Weights of a small mixture-of-experts language model, trained from scratch on English Wikipedia: a softmax router, a shared expert of 64 neurons.
Below are experts of layer 11 (counted from 0) of a mixture-of-experts language model. Rows are named router (the router's row for the expert), gate (a neuron's input weights, with its number), up (a neuron's input weights, with its number) and show model dimensions 0-127. Each number is 128 + 32 x the weight over its row's rms, rounded and kept within 0 to 255. Numbers have three digits each.
After each expert's rows: "gets" lists some tokens that make up at least twice as much of what it gets as of all text. This comes from a sample of Wikipedia text that the model never trained on. Tokens count by the router's weight.

# expert 4
router:185108095188105123145166085109101114143093106102121079122060175135102113139114132109076138165144143095142127106157116084078132075139126169141178176120058114095094074165159107100130086115154093153116104131132128144101110131093124067145143153117113142115109136148155103094110106145228106062069135157153114145154174076036136092098165170125084143158168131164167107092147121144148111118144
gate11:078118105136150111098127167067159038137117085142098148126204186110092184171138181147127126066111119083096150126103198097088113132160108138041164106165119124108093130113124151149178109147118146159147106124137149106121092104117108085074099104072096160125176110132099118134119120134172147157138107138103121172125103059128092103170138181138121140136158133078159140113089111183069140087116
up11:085149091134124096170158124164110152177074160168187096095093151150087151132165150154105090194112173142196051141133123112137167099188178136131075164137082190165104158112122133120135158179167094111157164120130161101162112097158144154099169141170136112098082126131110093125110129117111100084157099132127116112178163125107140166126075108115118100113054117178160173163182137124175126138088
gate12:138165137192096179084165136132132168162143182180109101124138091135134113111153153097149154121121098207134102119112141148189147146106170133101112160119109095141151144143089107105095157129131148147189117108162132088153100167142143124148185102162109120161133070136040130185169128141092137130176083180106108114123132102137076100063132113185145096179117069171144115173121207138169119131180
up12:140107113115145115118120166123224135124156132112124097136124051135134099051126135132097179135127122169222062080136160124177154067167128128168137082187169107143151173076117105189150140122074082115156122107159092132161130118096119145156152075145111160104163122174121128114126170109095142140137132087134114208173156136060139142087160167127121128154114139096180116119149124110135111170103
gate13:146072160168093097088123139152104123150189147133154158107118106120087075141188144118117127118142093140123179216125109114131148128142190150174063055137088130102120125091084130161135175112137105112137126120180115072140109148149167136153113127172109120134087116174108153161208116113196128113145127106131168156124104093105116096171155113161186090128153167086161085122186112167140176149063
up13:072102125095164183113095157107138147175148152124151121136099075117108092060094119134078092103095097087168165139141195138116115118065081137129109177158121198120137134126071142157129113104142113072141166130106164108142101166112148122134104143169071114129144054104137101039150101119144107137102098162111133130102136168118161087073091134079066115158149119086120180109144067141112174152097
gate14:121138139167072115089202152100146094181155146148082147077139166194117169079143134154042123137117072141131185127179079134183129066099149114123154138063128080130086113128110135126122137118118148150165136088123101075108141194148164147138097144120111100191155113196119189143188148120122130143106119158166123122121144139101120083112127075130084119110128091171141130141132161099126185167090
up14:121183151118151082077217144142116081180129117127075111095094146177171102180119131113115110159122100143118145122163086128135149142085169120146197166109110095125089117125121037119108170123132075126145164144085092119093154168121124102080072131108143072126164137157152161108138144189116145089100110187158105090149148105095157094111169125084096169153156152107129111152083185181120115172132
gate15:203121085129110095130134113140102154124084118142072150097123184119126109127075208192127097173084161112113150127126125101132113137139133141128163091181045149100110147138131144149169116084151141141125116156115103156067161134140099128102206136131119140164141041154159153086096154124167133135099105107187157122109105099097138155106164132150104075160220063136144099133088115168145076114120
up15:149150092089095066158141079150128135138049105137135160151130116125117095132141138096118115131114137084102137118172161115189190067178079115161085168132115108164115111121094115155137092140165172156150081115118177119114161101155120142142201134105055123141150121120095145127216137107134177108090124187125123117152179115083147109191141098120130095161097172138183142076083130104085079174146
gate16:142152168185134132171195118093162152102071126205082107160151125115046142160094174127121089122104111133121103106123087084113192088105102150108165147143140108091129111183144133125106126118097111142151139138077158172114096111111133106018120189151067130098134102152147077133108133165173111096126110106133199122127137150087073072145120135142099127098088120156128159102076120117105150143172
up16:115139142170157071095072124118142145197119096156111093165122125160154102077106105096070166166125121139158154084102126141148139120136110147138123119093110114115141116106142151161190085107137127043101152144163168160171107188154152055114108079134118123139110111133107111088143076133142135129162157085091103149180159168114153191162165161118095123194160187117130077087152112184089179120072
gate17:144120085110096108140147174099181115033148151157102171118109096133114073168146185156060162115132143093163159143168139132157197232151141080093121139178130096148145138190114094126081116093123104119141125147152095146113095121132189122186142124122147159105141108119128125135092171081163100109158126176075173144177160168064162125106156142153177129161117145173143121123124112099130097124135
up17:103123105133096115102108180098152044173182133087112191157134135158097069075079132136111097101154116103102153157115106151093132034069155113123160059103101091112127130102096092156151149076099099117098134084143102089143115155119084090130144120069096123145128099127127138140169133195139100087185112169126117160137057112134086128115141194089093098154169095151113109145126139131087139099118
gate18:127097111148140113124162130162138175142098161108123112079101134095095115134119134097133131141068112101169131110147125135133128149125125163094098111110114141153086153122060156110157137163195097205140182104134167092076083230143130102192173146151134155146146092138132150138103144100093086093125124122170056211110138141105173129159144181201095156168139154215158098126101150101136124131115
up18:128203149156121057115090141190128141120128069142091146171114122082115110195101135104139128165121101106160082130153115137102137121141148119154096105046140183110145122166069132147109141144135071113112129120151056121177073155063086111170179136138123122117119183105203149158135097079121138087126132099103117084120069192108111147106117122181129110133166143149153136169183153164133103089119
gate19:160152082113109107092177116145122162176138092094053124142148111125130090070099180087131122147092073098087163130114162127118133103096174112123124093060151152123154141122121125061066115137112132140128161103115156138099112155148199145086133136172136105088141068148137107100127149173150128108091119151195168112086161095092149091100149147087131150151162132163131082096189164065159180103200
up19:101123131127099116119159169080102133109158155190163120112141097166113082100140117176114128119154127140163176094126057133136125093129121135104074093105179130110057081158089075114124158133120090138113089130127081176124098143138161106148126116070067126142048123134122174156139155136107110125156181176057130124138142156162146134066091133154196137095094118170147131059082074087129160180106
gate20:113132140115123125139102120102156064089166120152174116176177172143053119201120117165136095103066135093068158160157102110136142156115129094177127134144117152112186111125048172108135123050148163167141162141160143123126111172110066136110122140070157159159164130153099135172117161136138137132087112168150086187081112128157123139143129215170118092163164123117130127081134138145116119053112
up20:107099175119125102129091069107129094076163182172105113111174091111126107081105116128113137203120120192110139128114127156094048132133118100096112099141151165108111163141131103083156117170113171176085189149082156174110145115140176135128113151120135097164191106129146114143118164106165134176138098114127163161118133148137160142085119148161148170114095149180044100173104099133159121112020
gets: " the", " a", " of", " to", "'s", " for"

# expert 7
router:177059102139145104129141105123146095167120110181156092127116122135180108081142128098158139088110208059166122106115100118105074107177075160117111183147112084106126145094102120120112147098089102126197094154099108083119135150164142155119137134121202090102079136188063105077177155081110126098107140113159154093077129147164106126126177102176148144084118163127193100115139122152144170150151
gate11:088131081059161142168147138091118093095119119112120114108204153161060120100159125137154115103195116135133105137127106151153124175155104103101121151179167122070141135084154139130117118117090101125146170130153102119112093137121144138162222101122112129172199123145110121134077152153111163091119165166113186090159154128103174066079093228154135104140128065101105136146146141128142104157068
up11:112128125100065080130119116102109096077080139125116149124179144110132069102105143117155152083151133087141120135108131107106093108143140119119057122125177087128120134137128111076113153109132107117072166198126122094113144107181142132099077124111127068091108069113099093092080136127134195119113166138128169135111086126157041158143076135063202099124141116175061105116141145104163051170147
gate12:122084147061186152119141150104139165151165182191094093128138162160155076114133160146122146161142135152123105155128118122149171190172128150065103134172160100098132119143143127112097121112096087117176123146186138113118056085090177147068174117197090129153121095143176145135088190137109062169126158121109102101102190150099152084118129188181141068114118113129134115128093129165095114123108
up12:103134120116080154141100083178075121149049152124187085120159093113160118120113111098109112149183112138141121121090120157100116109090089121112214162041149168109129079136125089141095163198125164093101133077102156163138154115144125162137158105147144100157142097079131108116163099133126164146135120122087107124105138118157145135016115097070114194127146072150102150110118124103146119140058
gate13:138125183113148138183177147140163120131151082142049114115128192152073098146163195159118177121110160128170124128176143081118143137162184107114127093153189161117102073129129125134131132065096177099145107132131081152063087122099145093111159162132092121084121108110164074157157133137127162083187135141134117154106151193148149147166130156141130141150166138129142049109148196171087162106141
up13:079159197099159149144127142095137092118148107144054099110125167133103128115120160110072125118117144114094186135140149113123202151173112125103159124193162145145110102156124117131125101114070107119141093119125172180164147126107092152096173155192127123088084137095176189068139145127127136118107121084212126070145101122131137104085134178114162186142106178103103116128161139087056170181102
gate14:131126143056142127107109084137050153129135073109108100113113082149169132091097080095123095157069107128162125087109126129123111086151152109181113072113077147130174123157174124126157136097083189163086088140162096184138111183091093118140205211156124123096113167109087136091116113109096085082150150107122097091120059131120156095098131153131095167123141158140158077125130099142132138088083
up14:135131089165124143124131118119065155118119140198135100170117141210134110106104168091122160107147090096142179067171179168142096153112148111210138136137117130125138125096176134108148156139111099133140147184168077102094150099143157130152150166093094169142107158158108101143060195091140126064148149151180146120135184088122135087109092109101133136162144105088142146128055208138144099182147
gate15:113086114202128113159132124139144167127135081091113114162150181133150159117095085099143110162187199123092163085115126120086111108152000120115119127081130117124103148113163104184092157092132096173105153195164093129195170135156090124135156138121124092141099157133161124151116096179187111122069129120152169114128130113119098127114171108157205146151071103085115098116115103135136100146117
up15:181160137152109154166051201080139104128106122121111109107132128118082119160136151106193200071106086138161114166117171127106131137073149138095101106164138107061108075141117113119114159140138150106138120107081186113081140110109096117119139162110141159135127046162139202133139145181069162128108053130177139118103110157113124112151103139047144114143105119134156126122117143161201164158146
gate16:156179113109139139151099057088129130148117092162116080087183167160121141138136171164126154059131118098163074075131124090057132180120085147098112123147175126184150147190127174117105171155141153103131052167088167121141152102140121111155139087120152153189117108154151098141109133069083123162160168113169092148093126120173128138065103118121076090117080116160166138146162142105072134107119
up16:115174169080102167179158066075173076116077116129172102125147180189165132094145138153164137108129114122183169106092062107091150121158149136146175151125093148122160129061121150157147122126120096076095192116149104111133121118107113161117160166162194074153169110155115155120099112098129101121127104052097138206156156139146108144120164155158122107103148107121103087169155116146091149081175
gate17:129145147141176151113200080182182130173193101134100085121096149184100184173159120125119104054132117123148124124173114168111114092164144129159127167157077103137112113132139087117110133183120069095148118132137129112130168130168148132149152089154100117103196168089122115145180151116148088086171123202099177125111166127119088128143174126096130110164188108117155114109145214147082163128163
up17:167097183127134172078125079119186144127102109169040080161113121125072173134168124158082121071115131157163067128095055144093137116135132147098124125170151103123142116146107109120128095177103113112157110121115154087073085111185121154111152132113097143078153147111133067102174119153169157092158174154150102097072143126127124081142175151121125083120167088105184081137102163132103182115172
gate18:145100150107137140173166159176166123146068068111141139108170099082133107138101112135172140092120132109126108152170093105105116034190053113129081171115175122114130117191098127103096163157152148095143067106111124078151112085140120099115077101106191075170123117080147140124121163127126108198151140109111145135185178145126084124091134109148110135091116081092102052098112103099143154148137
up18:098119112168130120143162097053170131108084127091165111159183126165144133115153160155122112141135110098117158091096154171062102157148108120159173126085120145123152152097097158110124100166172079112131117122176170152112159163106105151164117144107112132086127082070072157158143179052105100119143191174095113160167149080207162172137137096096083142167117185109146153129146157128059105100150
gate19:156126128130074131114147073085121128120130165116122129073123146100075160057114129096099140153145139150092098179118132158113116105133165127132148142118143108138162090093102095139108117161103072179113089131143117102106143070145124128112154071108152138210099117069119067137159161124150083221143164109069198090139054134137117091174154105117135089146127058132086105115139120083171116125189
up19:101156150148102135090161158148078146115148126162115148087107107186134136099170065163079149125124125114170154137152092133195122145193144103186109137079142133100131157087105126171166160150097132093081192137152105140160079128116202151114192169181104053149132157091102135162104133136154151100090208083137107157153187107119150131155077120119128154128112105150134173094151124154127155129066
gate20:151148137079130114166146099106177118079083156133084141048146148056105163164165160164141165136102178103143111104122101168139154096176075107129162181131185131162156150104154108199061158151117169148146101121090121162163139124146107094070134139125081127131174080154140184154056101158144103141153099143125148118142137162138127174140142087109102115173146109104134082152084150074187142105107
up20:154153119117120100162117129124136106152137203115116143119108163121114156144121188108071105135124189166077071098170133164180178139161146128094144150143157118119202101163158255118154082129130143144139129146064134179167164125154123131155148106102154129164092098096106173085137127141094118083156084114071167116112110115120077150102156110201146112102118110152136124138076168151178137103150
gets: " |", " in", ",", ":", " and", " the"

# expert 2
router:121140100113146147175103132160139138140137145063094180160114092190080116144139089108139183133158128099093106174186149118134060105114181116121105158142087150167118171165193146106129166096139124139096155081091090171073105084103144205177121120107173083118120084214046129156162140074076119126123150112124142111123110129133184147137132155129111123152156133124195164115141088139117121135144
gate11:088098099152179064194119129145073101118139135105058135161111092120127135102128081110054138123091135078104155146168116128139107099075118131120097140132170136184150127113137071149110147118115152147179184132121137047094108178161210127134105159098114138154161081101085128087113087068126133096098080141109102132130119137129082111115146142181181177087083159139118115201119144105131135109091
up11:104132112146103130130127142143146118124126114130188136128128138075152110129097084082163137105152139109096104138178200151106108079107096126118162082158100147107140107128069120147110199097062101090092112091111106062148080112114150158134064129138186146158101092116114117062094108104156157182100156093153064103116156121098158133077129140181151177126122139222087120169151079130087176096106
gate12:107098119154100131121123074173148102133074156129117126073110086130115116125129176110107100116127056150076140145169114136182143122146140128085152067137106067111139130128146118185126087094100108155126121163089086110079091175096090135088158151147131055197133117102114106136144097085140141098067136171116161243114094129142076119132128136194138098103144077128142068115113108136116107067126
up12:122137121099098146142097069112105117101077205167113080108069084102171131115141119113206136118138099107140084126130107141123094102121142135121140163137157044155103058098144108164171053106098175157135046121099136144092096094113110160096164127173051163159158113124134063126094084097139193088103143149102097180123131122167134123118100148141127087106105095120144106138154108146127088156122
gate13:149134107127068067180151122128148156166129139114132144119122167073173137173138103208090149161074122139129122111149098122171129075119185138134173071114127120149160077107121128173088151116155121151127130148166104111105093151128084066066123189168105103118103123154163145111092155103153139097093115172192174100176119133129109083160111110174120108109145110141180093068171157042130108085131
up13:116129128146182130149095151151118093148109110097073126129117136230166143144111160099156163131177083201116089097144156119116140202157118100178139164147172109162112125126143128085199160089149141123134180110112069155158096143111138147149167130198178167096114090138151119130121093167126130150145176150082144085116105093199165144145182044116148114140127144134153139146112136160176165109163
gate14:186145100155116115118106195144130098100104154106107130119140115112179132153105178151078116179112129115096132149166114159120149138106162141160100164100145154172167149072164132096118104099196151160152124110167113136047120042167145103147156130155153090136131091193113150136106146119125165154142125132116122159102006093152108101164135124205168137108155116195160160131150154105141131065129
up14:081126153106141184159162147129100189132170126156176149137150159148054111108112098126171151091094133176111130119115121098069117148146138071145101128090132155102120107136126111104080159119114091100142142168155138137146157168171051149063120122131102119120180176092180142099182071110129102135205170163098083161092186113129060099137149132158079138141170095094101098131168168140145138134076
gate15:135143109071129100110118158146168073106122114091086142141146131141127141177169082161081151116169183153152134081082137149169151119170144101089196181090194097118110139187156172154152111165157175104066125154137089079086120097106107129163116131102124070134123082166145114118138156126131114166108162142142148167133091179117088119180130127161160149084097104195124116094184175072115175132102
up15:149118171125119135053114120169104155127155125080136124137149143134153139080108133081132079156131120101126165177125096121166154141040088123113155096083159135124133189189138124112072152106148139141081130085142173118129204145160150126090112078102094137145157145116154067132103127109155084115227131148133132148170192102142124112127094164090083154111130160078108167081080122194109106134171
gate16:136154085137132089172175146173128146144097176084140055142139115100108104129113171102149132151103185111112122182195091118146141136074179135120138115103133092170203149142143126180125073135205152143180123123089150157134120114132177161126086133083088130158150148213114140147097124114087066106121124102163130158097141160138142195124177128162169177153178120122153089152162163117163157120153
up16:069112089159056113168133143121069070122147108132168121117141108139078155133167133164158196131135109109109107183154084140156140161084124121080098133153094098118146145166096164141136134173174151214150135145121139144134071179126124122216171153122112151113113093184105117091169176097111094152095128134154124206073124097107086086096108135133121099083097146174132144126115126111182135081144
gate17:115120145103122139115112092115120147163118216134103197144149111146124135101123121123120127095147101094093075137113116119056159100127197129070133123122139089125092122142118129177077145130124160088122099111147114151146148195059098165175135194129079146106120153130115166190117137136142043131110106083113083105165126149089083099141148122163088164110172118176095044150181145121156190106134
up17:091088190130106103102127130065128131117082126154100134167130122169116114140139079143149216197112145179143120051110142136127106156098140166137116097156156079125089160125118110165104064096121081123152107144122126112161107142096103122157108118157049141150109146140135182096135145092118174116138105151202145087083086165123106141054112183152130139128149085155089141069149157133129113052084
gate18:183101116101143141166144121128133098147149120071121099115144133155099175160091062069077100112175162150123126096117128083118093047195106136084122153058087112133137068157160157138136128042084091097133131141106104151111120156105159136151140100118124124129107178147087074098137100115141187100125183150126168147133169141115140077145175130151133130168136183108137154073173086186102148128168
up18:101179125116110108066105128120149139105144176164131119123070132148110203058148148159105117206144068121172108118113097118118089108136115151106132118129165163141115139149098097189134194170168127114124178147143111112122169177117100102097151170182093187117151150140153166128125141135143101096117067101108105085082086161155144187067087094099152113123132158109140128174107180065140058127121
gate19:126179166152101184062171127138133163199118119139139115110120105142196118116107103124114160076124154106116114084121133109109100155082152150122134169119175136064144134103107130124152072102159122123114145178135133121130118098162140113132121133150155109202092099198048084114107110149098157122090154164098130162090049137113116128141168132113095195090195136165201133108124093100143153095197
up19:089140109162153117174113170103161121114096115144123156160154121162110103082178102111083162097140171136120098109114121103189177124159072141050108098162050156114082105103124116111159106171081142133213204098142146096113146168140116124084136117135123088187116205136193107122179104068143136103163150103140144134159134120099105135101130149119119121150084175069077158123111146125102159091114
gate20:147155137109090062101110107178122179172161135120088176111102155090168143199103186126088160171107122087110135118154105145158152162130187102138076104124126128120150141153111159079088139082204113146102113095099167144089119128078150130195123131157125106152109134168137150131132169101103177160166181149167133199124163096094060102167160082150131140137133095188157144121149110129159091074119
up20:006133110166120077156157108090117089091042083158105099120137158104088152157111162135103075107165135141071150064148139126177124142139159139134074132129190087116134163133149102133174108142119150093170141038127148165150128148200152117169151151074092086127168141124101142144185072127144126110153171106116105137124099146151127095118085128161106155110135130137095140123103109118108166102159
gets: ".", "-", "\n", " |", "|", " \""

# expert 1
router:134133143116143164059123089105151083081144094117127155090199180078192150154196184132116123100106134172131183156120108124135187152108136125091094142036161144114084134167139085150163156148176114147146159081153166115112138137147122129099094117137109138136104113125138115198153117091147063163168113101056191125104162082099099132125141103127148107153116162122044130149131129093136141159152
gate11:073051073077124128113176159107076083089155136095134116143125179095154157111141107113121160107129130108147169110119109138118128089099099121120115105166157144122148088129136096175171161076137186106197105120080089145038058146129148114125146100120055136152136130139157180127145159152140099102103155139134168144068152103122151139150193164167124097116136185152159101079147191132102169120168
up11:173154093138206091114115092083126113125096083094132099098101120157112148181061117117124115125110117140135118126098121093102101133091084111151163110118121123204156137200162088198141161115134056087144128145159108122100089137134129099192145100183159113166071153082144149145135100182082129162090144111138090191112128079146131169187128141145088137100203132149125176083108118149103128100150
gate12:095108142085080098107134115140105097129160092116117125123136161081083119188125220148158143052085115163186188182100076130120234113151165129197139128118133163161102189152096104120130167102164134145157123130128167135103181146182126144054161147138139177134160142107126139122169135093079134148099163134121132136155109144146142118131145126111084131112120169183142066163137165144139135107158
up12:134088160086156106118113160093059089064179164136084128078182188115134134148205121137146133162052091133038166133109101096114122187127177132091158133159120138109112134086119164106125120116104127156159154162120152100080166126134095130089120096096095137166162127122099139171095165147113104163141138131155126153113126097107094106117125065108137219136145132062130116150121172171080134134167
gate13:142028125095095122148083150134092113107148082153130154124107192119146138080104131120134163138118173153114168096104156132127150170174111145114119140151149126077145160124100071089103115126139156135156147107124136162110174139192133151139130166069156110122124162155085095114072181086131131154177147053084114168099076179130143107047083174187148170094120162108141126178153169112103174153130
up13:160155149139071124092084087120151171135137119118157090098107114116127102123123112102131152076159163079095063139124106118083145034131167132134169135141099114099150112113141130172105158130158118140116094145129046122051120176122073130119093134132157134113125096191094203145070108112108105179142181078165105120098108062081072091096101092119117098146168097116157158111119139152178172124127
gate14:155093081116125054129134075154171103140112092061165151075145088128107164166137190163068061099179185132145169103111091107140171158187142117160071146106092136110094143186130121190130099113157128145156146153116151082142085135134122142054140183121085076138123114104096109158166155116141157106135100153148150153147137085101129178122165134083117120101128096152083083113098141112115166100147
up14:089086135082133079141107102148186092085112128082130160100176101035187119094107136134083150100182120155136076076166177141114074092121117124108104145140121125169120081129150157220153126150067111115081140159178126109170065162146147118111134158152157131156088111127082117085139111064127114141136121096112080149149127157115092141063102106119129092111143071132093116126133125107091185145120
gate15:150126132155113134129160076146171101078156127159075100108105167138107169172150136149124091195140147119136137119156097120179091155196102084067099150157125119129148123102065136136117107200144175153191118139181088080121132136117117147105044143091214139138147107093093189157072106166126133141140125166152090125149118116117149094111136083129159112155092113186121084109129142063157115092097
up15:152110160124134129112122120080093106114188192124117150121084163135130164107129077082090132149140168171136143148160094083130079138194163178194192135058157130115175143163154124142190130197137065161063156108177088161118076169159172120144102100146130127145136133189156109139121140117097127128145133053102137126191170149101148089114168132097111125105106111180139124127150144105133097143157
gate16:164102092146117146074168089124182084134046135129153175090160129058142117150118100159144145058086117097170187119143146175070151112164081098159099104120156098134048124142127110181117095116175120151118133112148114112120112131108091169088164167132102092158126112106184073089167128130132141151175135124133180108098161161125078109082159180132130070156102108137153093136146139097172120110179
up16:135138128100150131211203139095118143086105165104108092151063130153100086129136101173111068122110155125222173167099057137114113187133148147111087143103140222105100142135166154096113138094111169075112102124174088165100169106109159161116104115123157129104061118089099118161069149112138158091155100127147124110117112120059149169143107140122085120160148126101160136150151141166155142105134
gate17:145105125150096165118194111205129127117077054093114036077145128098177130158103165101128151119101170095109114196132089117156142078164115108152128112151160101107090137186104109161137139116175137156188110181117110092072065143144107102103137115081141129117085095111132091114103152125133099090118088088099155149126185156116117095209182126117125127169098126144099095110135116099182129119137
up17:043203146159136116123097089154076049153097122057083162109137146104056177094125124157092144097133134146067144174136165123097152142113104136160156152153119151084119136101151104119148089118165125125123128196132167107139155115135124177118118108075134095124097094132084133161162112089171136119103158189087150171093121189140116102113136103105130198102141178121165147176161118113167127160083
gate18:106113150078128090155143120190118055149151121155102118084109183128163144189177119106130146121077165150133153114120086151103149114142129087136087158154076108150143157134117142128113094083125158145169114122161152181056083114114126141134120157086087087124126131115184097131113145126093165034116141201081192137067119156075094146160127115208144173161106111139143116132084123121163120084144
up18:106117148139104149164183077074153101118132154112112151116138115062144184133166104154183124110206125109094080139167141135140102061191042152209124134125131117138154069107170108160151123155132155158157124060107103140134164148166084061099110133109121169116120150138169145090183121078128122167135161089175131073112065140116098107150099132111192140114111121109164150131137117126108137153106
gate19:161072132118074147119156112112111156140137156141049120113093137048119099155153162163161120109148107138154155110126071117155122120141184145152120116192149066075147084162128164127136163170137185169103105137151085130105169135172153191120128136118158136154121103134105142135104175075168088089125164118165184143095143073112135110137161037151153116049138138131131139090210152134117106114114
up19:136132141146115150135193167088129162127129115120139226114121144097072100163130180142148138105133154168075139138150167119089191118050141131068129152139147124141127120201158158099081060101086133124108132155187174164131155114110129149157135174160145158129147115101153137138136108156116061176138185187086166131170185104153150138167110129165180147141107093076112174159144157089133118118107
gate20:160093094114139140162129113146082076089145047134096124103098203078183125205204184111125121136124123109131172144133122131129165117138112148123120133116108088117110138176094152136090183137171150131139149145149130121132165133140150082124075170138101169171179119135105083104145104087169149151108117227178128112148090080151123064151136120133080167112116122157117126105141173054141132082151
up20:140087129090106132100121175144073143140146101069093160159109117125135120156139167109162177139108114168067111210109165107162159150143151135104162110140089153163094173197184109078120111105122141072201129164102099190114113136167107154146129128163154115167182084174162087141094177159090115117115107183152095137142159133175165134141095094138172166163190077140134136117111155176151117122118
gets: ",", " ", " that", " as", " and", " he"

# expert 6
router:136138097116179120193088103127191148096149170166163112111131154125130089114097097153150146126149099156127101109109106201135145071124130051096155089162141130137117077074118127107144128136116136097103069166097155197193186117089134130147120113137120192149117154058182130152118124138186152165167107181089140145110165131127134152110120090165178133059105084094080153144153083115174135133116
gate11:181085120160072130096182109116147099096134147140118127219122110085099131152130141120132149137124135161090142146114121143074179127151134117169107158155154068100102175155128157092048102085107137119128080086166101179103135183128097132112097140154140105138131142135104159149144141158161099159131116172190117143073134149166143100128166114135169137065129133069080113042188100081123165147193
up11:104145082112135134144117101110156153101159148140121119158127106112171082083102134049140171059113069117098108116138142212088108172130143127134133112115129140118093134071144132153139115077093103094121102093069134161131130130171146118109116136101099150083187123186103197074122135154123097126101136154115106073113114145160086213082129174076128129133163054139158139141135094138137188118203
gate12:164108114194063106097147148150133115125158128128126091137155080105149142156170127098130165091122147163221075140122101169119130132124138096126099144209110132186145126145129105169099135146140185119167124132126092140146136119154123076132096131096115091137127156157103127169065152171170108185133177161140078163114110144102166111165152104116182157151081106081130088127137167052090209074107
up12:088112227133138076060082131166150123122151175187120094128085075194117108125118144081111109116109075138117162130138170159156121156134106130131208143180134118115162118140114109086177132099135122148121119168115153105106041076179160193124102130169127182179096122116168148156130125194120131112153143148186115146128151112115192126107122142166134151158160120152154108111155140175146153109164
gate13:140093131118111135160173136153122146105184145122123127037090103187168099107158135136129169129084198195142144136135132126183162118140086093062127149140176153137124130124189155145073154060162122080135121048100106145118152157140188142138178143110093117181143118165109172070129131128110144077129163109112192107136169125115115123173155131158122100118123141151073162176145165120136150074149
up13:138159169140111177090172147166128118136145162118158187109166161155195130120168144113111129080063116121087170103067085138181113105147089110086181103104089174124126164124121120138070105112154137051133147133135177107149114130125054128101148126197092155157193151120135137151176112132137158095096130106152117138140115154128114085102106045114099047096153112137099143111149072157152157115158
gate14:181129126184111093132107195151090141179135167118116063087085167138058139184133129129107060149114142081139111136208075172132142096110092151170113152122080102164119105134156110143105121108111099085123097113089147159083129155164141097169120132167091135096135148141134104136160146160076167140144115188120152066229122152135103130164195126105126140094119099138149158160107108103167156124103
up14:117107130133109184151112130120134082164145147144150159127101155103070088117102102098171089115189116092133160144087122122144154154129129090128090124126123157155130116172055165115132086175086122067122151146162107106139080173057195147152160108136148150132187157112100145224154133119097127111128159155181127117137156151117149078118054181136165046166204086114130116134126141107108095128149
gate15:125155135155133150113139189192134161154149128120160181114157134130134107142144171114116158099144156162099070130176089156168127162161148142158143146158108107177127122162155130183063137136162103147139087123173147082171162180155124144171126043102146098097111171186151111132165153067142138151174167136129140155152095199131171072120143158113136187106100099172215089176125151140142146118140
up15:098117110134144151156179149083098147127145097094051124146132076081130108095143121131101053096033187145146134173094158099175116059117080158110124161192080091140107150188100088118201117144074122126091140126141119101141103116143145142143127114097186109140103105104113097128111130100099125139108149189126146145116108108145139125076128110147138120192137089124140182087135126104051191129129
gate16:104092174131147138114107122118108172135118083083098167101101134135104177154203125123132110134101128124148123183129096156157138076097130062076083165165160111102176151146148138081101149157196137083211050141104126143150163125140168163147136142127151115161087155132143113196186132089089122101145112141170128070160176091083125138137164161135113104113097121092190114129136130102060176110117
up16:148094149135159150103126121098080091091110120100180100168115122088164126169137106066137189083092151129145046109116148122150123164111117115127100146082102188101144144106047078091147146135145138134137156087121046116151095137210154116150118065153145134175172162165099077108122112145117165146178156092097134125093178092173123061147139165105089132090135154129126125104156125112067143129160
gate17:129060100125143157107168151100174152157191149075109148172146076139176179183202034133109139199129153116200144108134144147075151152129155131126124126137115117113144155090121154131093117144118139174167105158109121123136112140156048099139152103092149097087134155115136106131111148134164154111123109119152113165061102154112135121143161132170041109116086122117141126062170120099106200121105
up17:113083082129064125117174166139082123089125143168098116100123144073114137127082090149132176104137196107113160141122164142136186125108147126074128123137059124103163199144142134096150174152151091179125193103107172121103137102160065135161089100159139151121110131149163111117089138084146182104125109087088102138171121109115062146130120162125167138119174183079082135172146081121166193087148
gate18:181083054159163038081180081098157175121127121150117150089115180155110117121124161123143143075126127141117146142176110176106141121169124157099130101112135140075144130169116124111121097129134118146093115076145115162127118154108137086101128161155160130140082092126119072176082103127151172172098130089096151097023135139115117177159136102143107181100129102131087115062128170098136122204174
up18:094168107113116118121157080114127135199098092122115154141102119070174051068083185209140183123103171113126100097137118186190129107110127156126087112127139103112119120093117161159099160138132182102085115154136089174097098175107123153173070138197108066128113079139117093152159134117071103146139110126090068177099128108168137092097154142147083112119117095157090121110166135104111132126103
gate19:074110135110159115136112134152138124141132132079123188112101186121063136158108116100126114057145076200104110130140106124068106108116086079085135138142060063099153099176130139167142114051144167114229086088067108128144113147112084145077161145156134125148118126124105100139179128127128087116150099140158139097116090116134094130172174141144135068157100131100097113103094143180173123114168
up19:104147138112153134076124082137070173134110110192140129163157132152131162120037120188125160114171080127079112110138089189145107150096149138112031073166132090155115143182118145157149156121158083152081116092143124135095147107144097133169131057175084145094106184129075161113120138098086140132089152115127106136078140152091156122055154146069074108148126102102146115141132142147140159135138
gate20:147143170127149160170145128220099138050077141135099167128063095154136130133158179099094088133061111103153174111154065184158145107165190132188143125079072128118189162085137116090138132102187152108135133095092122087130143115098155148145100096108150133157114112099117138136173112160129130132155121165098100089140135153155115148229146102117129168098104145167115119178117113158129107093139
up20:123140099145143146186087087128124130101137153119077102081174144129104090128099183163146157159093122185149134134146124173116073202191104125100127144118136137138132137153114148190175164097109072141159145117125140138151127203065145132114104152132115175191091079118119069177112171113122156152162105098100108103072148136122090122111098111187141152134141169118146146096098092108115066091038
gets: "\n", "-", "–", " 0", " (", " "